python train.py --n_layer=10 --d_model=256 --n_experts=80 --experts_per_token=4 --d_expert=64 --d_shared_expert=64 --activation="swiglu" --moe_layers=[2, 3, 4, 5, 6, 7, 8, 9] --router_score="softmax" --normalize_top_k=false --routed_scale=6.7 --balance_loss=0.00444 --balance_bias=false --init_std_router=0.0285 --lr_router=0.00137 --vocab_size=8192 --norm="rmsnorm" --norm_eps=1e-05 --tie_embeddings=true --optimizer="soap_variant" --lr=0.0029 --beta1=0.95 --beta2=0.99 --grad_clip=0.5 --batch_tokens=65536 --seq_len=1024 --train_tokens=390200000 --steps=5954 --dataset="wikipedia_en"
Below are experts of layer 5 (counted from 0) of a mixture-of-experts language model. Rows are named router (the router's row for the expert) and show model dimensions 0-255. Each number is 128 + 32 x the weight over its row's rms, rounded and kept within 0 to 255. Numbers have three digits each.
Before each expert's rows: a language model's description of what the expert responds to. This comes from a sample of Wikipedia text that the model never trained on.

# expert 55
Description: Passive past participles
router:103090111085132128087107138145148139099132048152112101144098119131130114169077130154050129124102141138164167127075079086117154062136104116162141123164135100111158108132103088152118070126162137141117142174129114129172124122103071119151146075118159155096134127138118142171066130110161127060144135165162144083131176187119133129170086075134149042137114107146132137123173088118129073126157158112157126146106164146171165113116108143161166088166136108150162123162123111102155079153165160100162133123064162093146115122117178035120113170116125108043081131051104133150159095099209080103126131155124095098144128142103121143143159101081159171148116114130128153106139091102160186131139061177073070119143110068113074080088131099133078130063185108112131157176104108064098162100121127

# expert 12
Description: Table cell fragments
router:084174116098190150110144089144102087162116131151167140141161086134160158151142136137095125149107157185115183169147144137104059121158172089134162131093101119109108122153114170110163143142158101091134134091087093098137116139185138107172146143177108069119147110150147114125144136177058157130126118153138148188104179157079109143093131116151163164072035099069136194124117129120109149192172071137145145118101099142126127202126152171155136133129140186126165100109126154120082135140087179102103129079136138093138083176102089127141121133111103110131147123162098155109055185112144161123162079075142119191140125119110186149152131161110150185119182089149160179169196139143152122160159101115102130133116128175073179105079168119145182092195095119144153102100124146168078126149193063

# expert 0
Description: Name-internal word pieces
router:141136191137129104111131143154134097072164104113119098062147138146115148151094131125158114129092107148113094108160160101143081204095125160128079167151107127160163077153120112158096171111108136139134079103126089165113121136169069132136102145180150133099139125088134178160119132144110096201088171139138094122083132126111155090141058081154155120099157146175116155097133122096073088188101134058147091089142138133172155115164140197173100045111138123070104103137187170105150108130129145115067200113135109147050118185171112098120119109100166147090144145155156088080151138135159092136156123095173146134164112122119171157097196173137072156135112156099105075097063128077103141139121192212168106123139116138145098070102087103146133105175104118147066097090114087127151142161136116

# expert 1
Description: Prefix and hyphen-compound pieces
router:127105215139128113100124122109113098117080153064116132080103140150118087117156158101116066165097197161154124188096174175170160137153098131145149095105095139137111095172137117126153150109161108130211143069131173101138115104143107135082156211110083169112138182062134124091124162130142165196168099146111113108140160135178114118125179122161141169124151118135095155167171151121110110150127140109132107122145114100130105170142160113107111111160172216126089102082163138153121204204123111114178085131167126042148155173115167133192110163148187066109124108101130166116085139096178143121107077097083091140135134138129099158137180082130109146141123135138174135127130130162145111109171089099128234094122180072153168097105117141079127131105131102130151151119116175110156097147165109

# expert 48
Description: Table row openers
router:111090128165154172158115124172130167199136138109098084154114160128144084093178140169142107129070101172060057167179153081092104118080109164105081124146097181131062105168156096068168149105100147155086092137126120156117150107128157124168115095131126140132135104222133172128156157123129042134144140055152168151128080130134116158166169136150097134094084117164172109084145111118064105104161092117088123111146078174104130135142082133140196168170151075127150139147105108118143063075142131177104161114106171162145138102164087135140103152093145162163177154167146130119095124149182144158087125106091152117134089111163155167106113075147084079132113141154176190126146150133116095137086138093113148114121092147168130132110135127078179081141111189128199125092090129140140158176170149

# expert 42
Description: Historical names and titles
router:121093127158123135119165094164156113111116157095129103146063115141145113136121118124077150152089098083139105066189174158113125137083159122137112133100119127071153161161142109135135102113078102104098084215113143145150079131134086128120100146148131127160172103141200132131092125117148140106096078106058055131160142136142108128160092084142084088090173112100076177042095122182132197153139140118144139108110128106079068132124135141147178162187076110142104123158106139115143085097114171183097083152083107162081146127147096143119126108123132149072137155092194090089175163130124129139075179139115109104166117140126129184140096132079107106115167070156142172068115161171093136158103122135118139104186104154109172078144156126108213132125154024104127103073101123146062116132148128

# expert 35
Description: Participles and possessives
router:120159079081123110118162134136161193138126053093123078171118145133119088147111150131088142100086151157173161119124088118082113092119127115137111086071136120131184074120143107157160114091126157159147152163144146067168079129115139109156169104081122156171122122141098039116069091106158141100115129080120098113178093161076156120138104144117098099091127144133161116129092079177098118150121101101135127149097188107121180171127088125141138134113109158237138094140056118124121111123160165107160128108143162073117175071073095101126092125150097196085103126134161133087134110184138079093093109177091113059122090117155092151172105147109139070111129179140126098074123131145057094156070100100096134125112119102193120115118148080131052101120135145080169100130108135116120122147080193

# expert 59
Description: Clause-starting pronouns
router:119100129127090124161172182104161093109164088164161117065112154092105107127176132110181142142137139102057134139163045117180119094184183113143134182185130174142111149129129103131161083161168088117108147103131144091135150140167138113092127167152137104134168112118189058229112118127122153153076140114104092139148128140074104117116123147119142170124154128143110097073154113152103152148132174104088104091085091065114129102135134140112147116176112123169117102146139123078180108105170149105145109110181053052154169119154183101124125153085081078144117149104100101114156127108160149092078117105136090144078163135199104129114083086158104089149171171078124147161175177074114164149089118115085095145112086169147103098125158122127085095120089165091068112104131128134140192164115066

# expert 23
Description: Middle word pieces
router:160095166146118071128121121130132123103123138083081109113143135165121056084106159081084056091141118148192131122139169088133127132142156168125123125152104183124149112142128109150129161134187154088126123102064188147157107123161073137133166176113081178163131190093150172076176147096111096138088138128126088095064071087146108078153166096169118152100161151108086207166120143109117089140107169092087130150109135088139137111162130171139145076150159123101116100095182123123123178170130075102127148138080134123104140147173159110163143173100148111098103126086138149086136159172138154192107068090141083132085103122097082182127123129136163163131132152059172113149064088172142114099172137188169153119140097155136135099087128078099108130127094084121060156105109179047164100134151123

# expert 61
Description: Place-name parts and names
router:148127143078113174148135083083097143110094194148133163180178119150133182120162115154125150123158130127070071143126165139140087155079187187119156168132148075165185152130081133121131145146123106098150156110134145148068112166184152106077159162101178095078140131098151123131152142191100116105171120146177139152164161149124173169138118097121128177141134122175146110061178127114114187144122115154150149111112181110106093106122153159164177154109150146138157173151179125142141134113132101152129131129106066156135107153087151166113138053103089154141166144161099072096091191078134124102126138132200107101147146103150160126042065120155124162129137092160095106124098152091066140200139124124173139118143125093097143065204163145134161113158147143159144085143105073184102150066185110

# expert 57
Description: Name initials and attributions
router:116120108175202177127132084084123151214163154156163165151131086116142124126151122151189107131131104098076096130118173130145127118106159116101107164098122089115112090103135127107116203156101142128120116154097138151142148117131153098140107075178096122087129125190100179042169111116092127091155123130162097153134137080100136189160152197120116172115158186102113128130095111108100115138129076125174110115140128136161101132156139137164125184124093177070110168147084113088094063122144129135099087132158090172120185143116064134121096107199118152155131121186153091102093148119129100124129182144140118140158145137119062121088139129131136113125174083172064119156165084120189136125177118115114130114138085180103105186215164194175144107166068147116173170159083106174073093141159131

# expert 8
Description: Verb and noun suffixes
router:131123110153119146154122100149200118128223083125087150152069151170083134156068114097099184118062094122121155167129127142105145095103089158086135104134122158131150123111155084141092072164113097085130177114116105099089163147129094106119138084112081146168120108148100123115126097121190176107131127160081148063099134126123188120169172087120166110127126178160104181206154099115179091127143119112160126201080108194173103113128075095102148085113098095088173126129136139094105118117097169077146184099099114086082082145119154098100124166152133111142118114095117096137144071095154090149173157090169119155144070127155138174118145105114138127124078083136148080177086091128144153066131148153139117164108160140076161100098140070108106118081091131183122177202127104112138182094142098

# expert 63
Description: Word pieces after initial consonant
router:131138147088171130130135117142125165139082114118112148148094135172131138089105117119091084179112184135191160122109102093097174134116140135129224160042140107099126091128136129172082115134131153070179177153100105112104124134159118129064112180085094085087058132090149095130160136099099121166123173132135123104137134140105128129104103086079122162095118104068130181163091150143185166155107169103143132132152155111145129121124148135102109096151132153044123052062145116150088151102079127063084094133138124128186122177182143156175161123126189051135166124113080177158133169173112195131143136100064105175095124146114128107155190168128130163119091162099151119132158150117165148103173117102121106121189165156091145135110106139170159150149124116146129149080154206101152101143142054

# expert 52
Description: By and agent prepositions
router:099134130099119162096149120131164173140103124093147089114148118084141136168144120112082147121143141107098139195174070062074135078157085115122130142114144078153080134140087101111120129134056186137063105118120215155119153157066116139152145081140105141177078077127107097090153135132160175092130150151112125086179154069179080129135117152108196093091129105123164112111171128182120113093179117131149087126194172150074174114141118083175179136081098116152137134127098126114164090126179171122121149120138144123063136142080148119089157136164130088113180097063131083157163128130083073126164176189154111143181106112101106112198121148105124117085153131165144161142124130149131103122109164097174114143163070086116113144072126133139119113068118113110160056142077128081078102094087148

# expert 2
Description: Word fragments, byte pieces
router:123134131130110150105112132151136099125188172122116161109142140127156155171104072120125135113176128089099087106154112127064122103101151175172125167112126122176124167135139110116150144100169131180129100092142096144161152065093150151126167130147142181161125064163187107162115173160158106167094071106140141118122132122182128132109141162125117097110147144139163177181122147183167127165180092124060105194174103159119117138116096152111140218183054110118171097123138116115099145096099162115160155113112084125142121119156145153125112066162093147118132169184175116112129103139147146133130150133151150136152163154123140129190059096108114116169184083121070148015191064075126159124134107135152131094083180142141109219072128114154107123146139178144134119068100089038143136149130142

# expert 58
Description: Verbs and word endings
router:095159130159150077122101134074122083095091095108150083113057138145061108160125111112087180147127104142128205127142108167122140082158164130079209163119134103138189096118095165125212085126093104165160177168160166089140125067174139121067134144118074109079102081123050107127090137121160110157109126139153136141160104160112138197120115154115166126099085219153144122161143119124111165126163122114126116158118150157102090100103153147132092154149090148094049121153100121191062096132063159140157139115168117108122125051118163104171155123133118092120125101140076138141128174156162177114116103141088111112104144127103102095134102160126215135075117189150134096154093116125182106132153091065153135172108122113118147162131107159095127145136122137120105143116113169131181194141080154

# expert 37
Description: Vowel-led word endings
router:124142134147187085071137109144166126184150098131142128126110124141132146058097101142157127192152113139181171156097139122101150162115142100172119142130126142128135142148156140138067156122137154113138129159104088149092135099156148150115054128112107050128039077096097086108176060087181105108111127161109117166128109105082101159160089128091146092103144147108072140148117189093142138154074136125174129127207154131191171194145162107127113127086179061078130150123134140128086111129090129088111182119165094154178125144153130121125116073116172159081071100091164145134116112133091160182124101111204106131098104136089084128129155150079159138067105138134090131181130138121109113098127079142071067111128177102105139191110111182201164159171098132174118156182150124173114108099134120

# expert 3
Description: Copulas and adverb endings
router:155132080166155072127087157101149173123192114134157101190131124145085090098155123088161141068133137029116085119097158175132171113135129078136197114115104114108188116089139102116145109114116149148162146113151125104169131098067105078149147162090094129176120102162134125136102127097150097202165098129130098103169158120128184126147046136135090112131082093120112153118143128152110154174138144133138183066151168136134180109144132064125109116125134104147123106114118131152123133134116196155149145088089157101173096080108135155163163171158069169064163138143056134171082077114113138111163123098104111095113089129149116114106172085177147092124078197130159122145157108128148090152103118114094170131118149095141078152158190101085065202083179123104151109161119076178157155134078112

# expert 34
Description: Taxonomy infobox punctuation
router:087072107142141148147105141159118091101149142148091111161167161150149113119171151077088116129135111087118085100187163161140099134120080126116110148120121102147110147162154131113156123084163161116077099088094104165126126138123112137180110189156093115140127090172099122114191116146096164060105164116130139158142103113069106167141170146167148095122120054082102178078139122146144172069142142147131131139055090086141108131139115112105154149124094103144094155117131114095156065098118140117098128130043098143089105052088127167152148113187100198220113184150216115095114093079132094121123130179113146121158093135078138131178120124091108088140105104176133173102136058113081073156157152098142096121209101099146172119118166144154194093082128184131124123134139176103135096161108152

# expert 18
Description: Determiners and possessives
router:138139083161166180105129094077110184076146170119196122133125070147172155103131087165114111072165124125116122114166165119149153130147096118105114164141113122138145173102164174181108104151071094135192155093203098154153130152101116138187134105087161126130151124149135170124102101132085108164127108203073191126120135156075160120098204175163117098113098171152120124093144101125132163144159160143097135068151163092122112103144120170109099163147107175160127164147135116101156121117193153083190128114129134083143156107138183172102049188162124163131127157110129140092153075145195109140129095125116121137107091124149142108115159124062151163149084158178045089115150104129156119152131085088072114085118134135202131071128137164118066087145150168136161055124127125154128162126163166

# expert 36
Description: Units and infobox labels
router:156099110112079074160116104090162101098107092165047207113086128141133115174141194147130076091076129106121129141123093115152138127121066126115093086188124219155167160136093145118176164134111196088080084123097083084104119152135131157172146125145146121145138078187108090123142098195115115110121150150071115153137186106134158128151155154113096149122155118175132185128032099108147116170155142116132136150074086114115135140098117125207152117097143125159200145145167126126183079110130166080159163126066151142127082109094107166144124095137099122153073101092119092115118077149124068103138167123075151130116066146110171149153140147171180184154099129173143136124177172101051139137156153105165139170139100128129169115131130133181114129118107149106161157148115144130067115121151131

# expert 49
Description: Rare-letter name pieces and table pipes
router:084098121136135119136119123163170162165093117171134137097139154152137080102162154198122122180099122137157144127095119146150091139126150091154142167158134102152134145118112127131107129115138161070125209154090090195088133146114154087085126152109086125095074123122130151112186082121130150169122144169148109132057131099101140130147144115181103169126175104145089191153163154158150072150131150140117128154090185095084095175142152162072076088131159170091151069166182157165080162139160062105106117104161133125080197156137102094158097160140153071107133081105137107116078114125033177150136098089146152163170196120141157144090093155161127139117174128153162168198159087117122125107143111193124088060160174156123117180128096138110148111186103144193154158136167161120147156133148168

# expert 28
Description: Institution and government nouns
router:183192107136144131128171118100152068113145138150153110125157141140110161140190158100064132123111088119154128109212165068177139137091107194197076093159123203121086102090133154144094152139108096100078179137102120138135097152105083101141109097138187107153188140185175166155107143192142188074137084142109111147080138114101152082150113170140080088131161132095107138081118090146142144156109142149070161135115114056104088129153153101090168204069108088170147118138162123123212098154168140136120088122081169147094121113119154120110093118099141113118136151065161086081183128047167121123140145137107130135100072155099168132123078154055100119142182120090159163154133135104109164153117168137158156149108107184181152117121119121129127117157143114106122109153108118145106101098137141

# expert 29
Description: Copula and linking verbs
router:135110096147176118086132170162167105130115056146118139121161121116109078102130134122183149141095147125145075125136117162060110115154138083131128104070136100124154119120159120140115088133165170158190105066144153106171160096073153127176114113073142125100094084157125123127118093137127096092182134170149136103162140132182119107176121102072134152115079126134125095111142093194138128147108126115101124078188156131127165182116113103133109101132178113124160165093124073153100132139169151129102188124081142126171040083100133116168130207144148154088094132168089127193079058099133138123122122200094087128187192126176080080184086087165081112063163141110139128135167146110141080090060140107058166133156091114127097117150142116136101106122133077091164076160098136101117135126087088

# expert 9
Description: Coordinate digits and abbreviations
router:145119060112138122104154108210143123128137149125104148149154112092146115213133134095100093084133087096071118146155161141154109109094128116107099133173116107140154097096101090196176125063191152182084057131084153113175144130139097144166148139103169095132134091144121145148108125148117131136062152134162094151129087168080103098191112120123151115126143079168111106111167113199091118080144126229161101168137090133146088123134123157105157167152135120153134127116158109083163102140113136109184140087061095217138130123126059104136111120140135125164096127074140148137142128104091160111142178188140073116166175135070177147153111134110084143176133084165111162070090197180100118171117132126117132120126164161180129096119112165172096143110111129059139156096080074104100094136104135

# expert 46
Description: Early word pieces
router:181096148059188073088117081111184129121105137117146153160138125150118118129132083129136090157103100165154136120112137136126128204134105129110155150090113073079096078115147135091068177128147168119122132148138114136086112065133152137051122198151083029119094133059090137123102117146121119143129126098139134151135085176132116094075125109105124156108101158100141101118086121100124116157035098052120086169141154147153180153124098119172119141123137101106140111093168161100111122179112109102128105128133120162132061208115100103134108121118154132072111074109116202108144191165094121124166098105142138121076096125135140109169181176144119138045147149108188102115157142127161124081188122140124123116150120154098152147106128163152164125187150156139072117098123231143160107137185126

# expert 56
Description: Line breaks, section starts
router:088094174097166155091125082142097142117079168171114143134123148145182120119160099089145150168149156126067088138100114140073094095115101128136085148180134119109071149127116110135151097100118158175102125075092146125117143124147187124188133102180084157221114085183173124143138182107124108089064113128152086162156130099079139097163181102152088147119082092145153114089109118172071160133133116174165123162206107105092074108125124188098149125202147134137164134132135115139160083079180112078167119084082078126123112113094125104139100090116135159130138140114164105124121171132183105147056179123130109169150176123153170152150114103139150137151118087166110190122146103157168130135104099133140137078114112115171120145153144161139111135086073074109123123080053115062068069164105156

# expert 26
Description: Table cells and titles
router:172116119157136195185148156164148102122115106125111120094127153084163141111113179114135159095145105076066037075145170117149120144085158136128098140149122150179134162108182109146151116072118174164066120166137132104139162110118116159211179145194149081171152120200162174149148176166116107198129106102089168122107161144118136141151160194161089109083102099157160208102102117204166142084132152100109098092073085110089085116129124153134108127135072116180135132127102166078170133121128131117179096106108114148090092092143105124052103152156131100143139149166122188144088075095152080154100189060084116111085158143119173177077141123139132082128130138119121140140146118085151102143076156111119079138113128133125134108140115070126110075150140111110091128175117137151129137165147148

# expert 4
Description: CJK and LaTeX punctuation
router:117129078152124150100160112184120057129161177152055164110122116091167163168127143107109145133168162119122053140151113135114111094136155142142094120112098089154129148098115083121171072075174128191073066102104117100161147089137144185167115133087108141159157063194158145130129112167121112137071108127171070146134147109128087146157119156129120122104148158177126129133097120177155123119194120125110106114139062138132108108114128137091150182219067108201167127105133122090138124097121128112150152100079074148175113115151116133143147094143143127124112169156183122144098104093166120073131195189114085106149157112120145120175070133141141096162196060185040196135193122096112131113107126112126129127118148128133150165101115176145136083126159138109154134105124079073124084172083094

# expert 16
Description: Table and list starts
router:052120104193106125168113100065093121165127152180119165074128154140092121108137108165113171167111135125088145131173103121147093074146108104110105100150143140158110089170124137096161142087140149120067132112115073137156133126116144184155153121151085117161199056165181140156166094154129144169104133138150131179160150093124098137122221171195100212093095091143149107120190153138107133155170076115158109157138093134163140139151151077156177190197092094146178139156140162142118104079116129092099141098082129111124085188125088134124059072171109191163120154182173125120086078132120122128111168161144168159119139131176138131132105153153105093135125156125138145145113129058118112078126144074138179117113147159130183157129136191123188075146127141141162109081138133115117131181117144

# expert 43
Description: Legal and political adjective pieces
router:105094183125164109128102103135144131067159161106128143109094093150115103129137111126126116085109111204100150098102141166153130223110088183140123159107120131141169107100126118108134098160103089114170110136184130136108119141138080082097123133156163161110143132069160187122067197171106170166085156176117141097065103153155183131130124078131107116160099112087148124109135117090158123099144124081080122107194123192131117052142168146102079098123116137101141084203156113112136193167079136181113065125161143113114091113134167158151143107107159114164166118150076152135147083111161082124195139162198167115093119121115151081106161094144146121118102120139152080146122138114134185119099137083131231177119130140148055079146089090111104174118145099124104172103161126111163129093153182

# expert 39
Description: Mid-word letter chunks
router:124152181076143086095149173161151154088117119085091166134090116129148159108104133122118134147150070165181127161089151092077094168096060193141148142125129105117145088128147181088097152141154149126104155136104082111162122111192154112083063117123129101147110153082130117105109158128127075133138193107139111117114063119149109151172095084074175141112149175075144083132120091074124163124048172091136133120147130091120167121109104143155116106088162141126120109152183181087118127173092123089065093130199115137148120195125145137153116077156180134119080132125134136156133146134085167088112074119091182129133135132096054076156178159126124093091159107073155056101136108172108192140158108188133139135184103104145147124166114129165139109173119090120118164103119189103166145185121069

# expert 13
Description: Table cells and column headers
router:178154073193091151076126141133090087200147145159157098163095159115124173124158123163139161125077086123162118158190172103121093132085110186097094168118134169148127177087098117119084116099041114162113118131113084107138163156188194113124166120072121166126161150149191153093176151137080110093092134165174112148125162144152110146124111146163121166118095158130131073100175146122150062137188107164124146099106112119133123112126093156124146160102147148145145146119134124110198121123118109120109122120092152157196137109126066127156116105109073130153165187171141129097074173125115170143078132084106102208142102135133170123102107066110162133175152131134063172111113112126151088143125114179135109127132129163125170172134184145112125070158166133129213143156066094200154156096118162

# expert 7
Description: Mid-word verb stems and suffixes
router:126092186127136111095097107098172105126128142109174115191110111163086193177132117130141142173078136171172159129141200112076110170091195159147154066080123061133204132117130183129114065175137086104165162134101101116094145139147146152098127175147194131082148153075080155126078102134147107156115121110174112079134123130172181160132118118137167094129080156129112116147140127069103139144147084172109162141110122169148117171122134122152153106103112185118171136141122152113160120110084171152122115143153139093116049160085155094150092140072127107174145114182083119099103180092140165114176127103136124113142105129108170083154121079161175130134095147111124098093113142137171139113181154178121127154141160116085175065126157124096174138104164169107191127118180075182177200097104098

# expert 33
Description: Location and time prepositions
router:160153135068169123094158116101115126115116137104122111143116135107199186190137144122157146141157153086155150133145056124120156101132091138078107093111139197104111147140120094146133111167154134178160148129164150075091110101071152142159187062089102115117085124145100146122146151086170146085137157060065172167201229135095134153104085159153085106118135073146159159148129107137102164165149137130164167150094161155087121103139174106123122171083112119131161110107126078134111098073119116164108114142103171126095162077074132148087126149128094146166177111106180116127103163080133089119094107157145111148148133107088102155132105136113084129121132140164166124121112121120100147133148093108168157073138057060183108189131117094101084101056083171088154091112114104177067060088092120

# expert 51
Description: Word-piece continuations
router:111152156121112061089152172132126085156128116111124078116112154156113152152134147124161107163133122195196088065065112163073157093135135148148162153088101106130105127151177122136091119139104123069093136105120145054129111116159128150108162146091105166135141146074076164112093143050129199205145119125185123122061042119079090158138121109127175137137192133173077133136129195052180175131099160097156093099104106090134141142117082116188088140111161098129115132118160130121091150161115115097101157117170145081116121173123116158079133071083142082101080140175182083104105140186124145184140079115108101085182103129068147147137107104085143145133117108065141104163102133129155167102170115150092123131130171146100168093161108139082141171156111097114139149138170121122125148096162139

# expert 47
Description: Plot-summary action verbs
router:161121111136105154128096110144141144147176088110113139159109140150157110165139097099121130178101149118162096089172128148130127097147120070196070127135119126107099165156149108159110059194110106160089106102108109111183142075148126157112145158136086187181132154142106047180118056138135168132098133126080070168173140060146140124148152144090146121126116182171152165083081081116143150059139140092133125093107097079147089150144117118109153151157073097117128164104084155130117094087079142092108111132145107112122183100088179149143123134156087095122102161174124089109112111139162140104124156159150131096159168113164130107138092164198112072114130093168065064177120076062181118058123106135146075126194117111168104098148066106165115046095122132121155178131154100137174123169144124

# expert 41
Description: Foreign name endings
router:127149151113067150189091158096149062118122194131139171099177109133092161135176095150181165127084082180129072124097167149120110108090183132119072138129159096078183161187150114133128088136135104109114152131150133110050096199128183092083184194094136111118171125100131160091111149128096130107148145139164159096147119159169175133180114112163122158148112176161161110187135081094132172151134122106126102087093153189098105088123201143129103110066112156128140125156095144078177118132105113165147072124139187137146114105131105167183121188137110151206164176138116110161110155114177135127156146127084165139173171124116180118151113067133083152153147106084123126102120136169133118179154112126133102142092132151068207099117125117095177077152152156148167139150158117132127128099164158

# expert 44
Description: Word-initial stems, reviews
router:114131116106142166176138157192129153130138065158096132139158140121184114105149173136099116099093125084111119093129141147174106127139076099099123112132121129128146155117115114144200214050145150174119114117106133087183098103129093147110109136119091143128172141165060088111188133157109139162143169063116157147181097089127131132139177107134106116127132144087146133127066149140139078083159105150138139155085122092172128173154148029145130148124123163112146156081120096115152187124108106172076149131128151145098090076175119111110112132236138164115122168136190109108120124168127122108072165128058161091113117145109077105205160168110120107126160063149167089090111154165137074157112135166115134134127083130098172155122185152166102118123124087142127186098194189102109110191089117

# expert 21
Description: Section and cell delimiters
router:133148100143074164080120137133137163091136117083087163091096115126154123165144155144140186114141126103122098106162181142068149127120135128128098085098120102096101165113157103145101157146139132178138097136137098131130172088064105095147179118163104096100186131189159136136129118111118164132083157121178136133113099166120111113113120167146072129114109122097112153165163105185151166142189062075112081107072100137104130160143163134062188158195103033151105149175124084102158109128084178172158166132130091124162101193131124162114113130119093109096151178179125138143152107118135105091147091135171135192123165122103089067187082124117094096169107150125164135178090091094093109131107180058117080128138189113141119170066143142180078049122113157130166106156126067141132161173141118

# expert 5
Description: Word-initial prefix pieces
router:140114180125135126118131140139137158138079124078110053187145160135106133151076153054087115152167092151154136118135118113140172093147100170160173066140108166044128124141148133150124048169137139106104119138075124113144106106132158142076097121176084131182138138183135127166094116105137142181092137106108133144123180107136115062107096103159099121112162147133136107126079106162156147160080150102117156097110104075160143125103133110182120101094163162145141039089177108132134148084157137097120055117173143116165153133215188099097084141142164154150118137081117060067203165125133153105130089120094092133106156135084099094119087081134095122136107113104199088175126145123151175078125092126163161084139106080091133064119090102163089132139143141092111164094086130146178105126144080

# expert 31
Description: Name syllables after initials
router:149140123094085124108097093107124120174113133180124148128128150151107143140198109186177119150111063162162110131153157164077137092086209085117173175142155072117115132130136170072099122118148096061100108156124069126132111158179197127114135104115109078089078127164103132116119088131117129099160093165185156146175111145111103162138134095118152154131105175136113075182149146114145166138128111110147135126154116104172052123095131075125093196134138176154101136117147200131096078153087114141072117145176113184150174137090079156123075072154144194088073079149190118144112190107126171121109173141149109163160122134089114091133139136128147109078110126129093119129171110111149100092139113126095075095129122109086169134193168205152169123175113181149098123127086125172080121093106135

# expert 54
Description: Mid-word after consonant onset
router:135128191136168109096131165092110084121079168115113136153109122118101121173123076146144155155128152093116160165098117125121093156091108121125156160140157095133172060141144185141082128116088108099155118149131131076124132082171130146104152180146118043098083124077122107119075115126091100134184145138167155171138095147101139181144044171124109097083076150132177078070095119115111134159037106199084123137168137148175137182140156181118123160129132124096143145085111141086093087158061109140169141130155086146154076159088136136106130085104170081151111096127082184136146189130094164082119108106109109154061086144109135095124148175134124135085178139123077095136092193118140094096179138070160102180165142087088163118155146165173161156152118152121099120112100195129154126099144132

# expert 32
Description: Biography career function words
router:077166123108134154151065110137107096118169155098139060198086116111210126153147164152132117169159097150153118169107109108115152144177141163122133168159137116119079116143151092083192104144039138141144114126166107175129121092063138122162142102110097097196070141187159159107125129078130114079124083178115188134148167158104077082095104154068134112096086081149143082104163125144144097146115146153159138087123106170120137155148125161123112150169153082147099118185155100125121095108155118121139164134108173148167133068118138125140096118168100111090128146152100126129128117061171056182142102162139168110178100114149068178138112092158123152126107075116132162135148102094175103114114173147142067156151085106147070064112126082111111085119165063140099088139132092061104186096132116

# expert 60
Description: Architecture and transit words
router:152105104156097155150170152168141163094129111092064131153114159134156099117140102108161126124127189114127111102205125094120104127145144148138083118106119161167096140189127134158149089137165131150078069149104078103120093108088115186177135157103114153131199078175098123120106132155122114053156141085150132179125133104124156084149156165153097117135104108168158151162102090195138158143168127126117159121085070100145125132115103130173151187106038151174108161126157106094159097105075141186180124126082136182112166066178063115164125095196084177116121159125157105133101098111137098122096165165089073090159158130134121176114106127100164091165144133197069190126146112105053114128143128106134102111133127109143154150111163108149142083152148177118191098066150120106154063149109173

# expert 50
Description: Sports and business nouns
router:082137145082093182147102127100087063128152100194160114164136098171142159187173171121093169130108133143163167159082072127122124084155127098157127136154124162127159136100114183108099118148154142130123118100086110096162112095159095123158143136181186101152132117169157061150126113106143166142152113173080122103164157145118121131080096167122124116107116089158172136084100127081144059153182078130102104180071115085177202139136101134154144133154137103157175108143103140151135120116133131120173120124176198151110120162195048110089152159106141126092088043109072168112141168109098073109141123124084132146073066120197123138119146106139143176082143111125165118132149132122195178103126130148105103097125155170140191128148078083124117093169123108153139090131162164135129163095193058